{"n_layer": 14, "d_model": 512, "n_experts": 8, "experts_per_token": 1, "d_expert": 512, "d_shared_expert": 0, "activation": "gelu", "moe_layers": [0, 1, 2, 3, 4, 5, 6, 7, 8, 9, 10, 11, 12, 13], "router_score": "softmax", "normalize_top_k": false, "routed_scale": 3.96, "balance_loss": 0.00224, "balance_bias": false, "init_std_router": 0.00723, "lr_router": 0.000551, "n_head": 8, "n_kv_head": 8, "head_dim": 64, "vocab_size": 8192, "norm": "layernorm", "norm_place": "pre", "norm_eps": 1e-05, "positions": "rope", "rope_base": 10000.0, "rope_fraction": 0.25, "qk_norm": false, "attn_scale": 0.125, "tie_embeddings": false, "parallel_block": true, "extras": ["capped logits"], "init": "uniform", "init_std_qkv": 0.0195, "init_std_o": 0.0, "init_std_up": 0.0195, "init_std_down": 0.0, "optimizer": "adamw", "lr": 0.000684, "lr_mult_up": 0.832, "beta1": 0.95, "beta2": 0.95, "lr_head": 0.00636, "warmup_steps": 317, "schedule": "cos", "final_lr_fraction": 0.0, "batch_tokens": 131072, "seq_len": 512, "doc_mask": true, "train_tokens": 578800000, "steps": 4416, "dataset": "wikipedia_en"}
Below are experts of layer 3 (counted from 0) of a mixture-of-experts language model. Rows are named router (the router's row for the expert) and show model dimensions 448-511. Each number is 128 + 32 x the weight over its row's rms, rounded and kept within 0 to 255.
After each expert's rows: "mostly gets" lists some tokens that are sent to it at least half of the time. This comes from a sample of Wikipedia text that the model never trained on.

# expert 6
router [122 128 112 152 100 128 128 131 153 141 131 136  95 158  94 156 145 159 126 115 116 121 132 137 124 148 134  84 175 109 166 160 128 137 130 161 122 161 113  89 107 150 166 135 202 113 138 154 103 126 111 159 105 146 156  64 200 139 150 140  86 205 119 118]
mostly gets: "ary", "ical", " family", " James", " William", " general"

# expert 1
router [179  94 141 101 119 155 117 208 178 119 160  64 112 116 180 118 132  74 166 179 117 103 168 147 108 114 112 124 168 185 134 169 124  94 105  77 103 112 164 101 106 133 122 155  93 150 126 116 127 138 141 127 158 146 146 143 111 116 157 120 108  91 158 141]
mostly gets: " co", " di", " Co", " qu", " Date", " po"

# expert 5
router [145  75 100  69 132 153 132 114 157 130 127  76 156 163 151 110  97 124 118 148 122 111 173 117 105 114 106 171 110 176  62 152 118  86  99 107 110 114 128 114  76 144 126 129  99 111 107  88 139 208 178 116 121 113 122 154 106 111 124 127 159 131 142 118]
mostly gets: " F", " St", " s", " 14", " Pro", " sp"

# expert 0
router [184  77 148  91 117 135 120 222 168  94 161   5 136 110 175 113 137  93 147 173  91 106 149 144 112 110  81 147 176 191 113 160 139  92  92  79 107 107 160 104  84 126 132 161  93 137 115 116 130 115 156 110 161 146 136 155 111 115 142 123 125 105 164 157]
mostly gets: " final", " P", " father", " Bar", " Ohio", " ext"

# expert 3
router [ 74 136 190 110 125  59 134 107 117 111 120 117 110  67  92 131 165 118 126  59 197 147 106 165 163 119 104 158  73 141 153 129 109 156 132 155 166 114 111 115 114 143 151 156  90 128 110  47 183  73 123 146 143 196 127 146 159  84 159 161 124 124 112 100]
mostly gets: "′", " Ra", "^", " res", " National", " Sc"

# expert 4
router [204 110 154 148 147 108  98 184 128 102 120 141  90 107 176 144 197  68 118 170 111 115 157 136 169 124 145 117 144 167 115 144 101  92 137 135 147 131 135 120 117 154 124  84  90 145  92 168 139  70 119 148 206 148  86 202  88 144 111 136 118  65 146 126]
mostly gets: " two", " into", " one", " over", " some", " For"

# expert 2
router [105 153  91 166 157 144 148 148 123 139 127 181 160 119 176 125  72 121  77 152 115  96 164  69 183  59  81 132 142  71  71 123 127 156 107  99  91 120 173 126 141 143 105 116 108 127  89 173 124 139 146  95 116 133 121  99  42 108  75  93 181 168 119 118]
mostly gets: " season", " University", " people", " film", " years", " team"

# expert 7
router [111 115 118  91 135 159 136 135 138 114 165 109 136 161 153 119 108 119 213 174 101 147  76 115 157  98  83 150 103 114 103  89 136 126 147  91 127 106 119 190  99  80  83 142 107 151 126 146 138 142 124  91  98  86 135 159  92 154 126 118 121 131 105 134]
mostly gets: " Sam", " head", "uk", " Ak", " Kan", " Tai"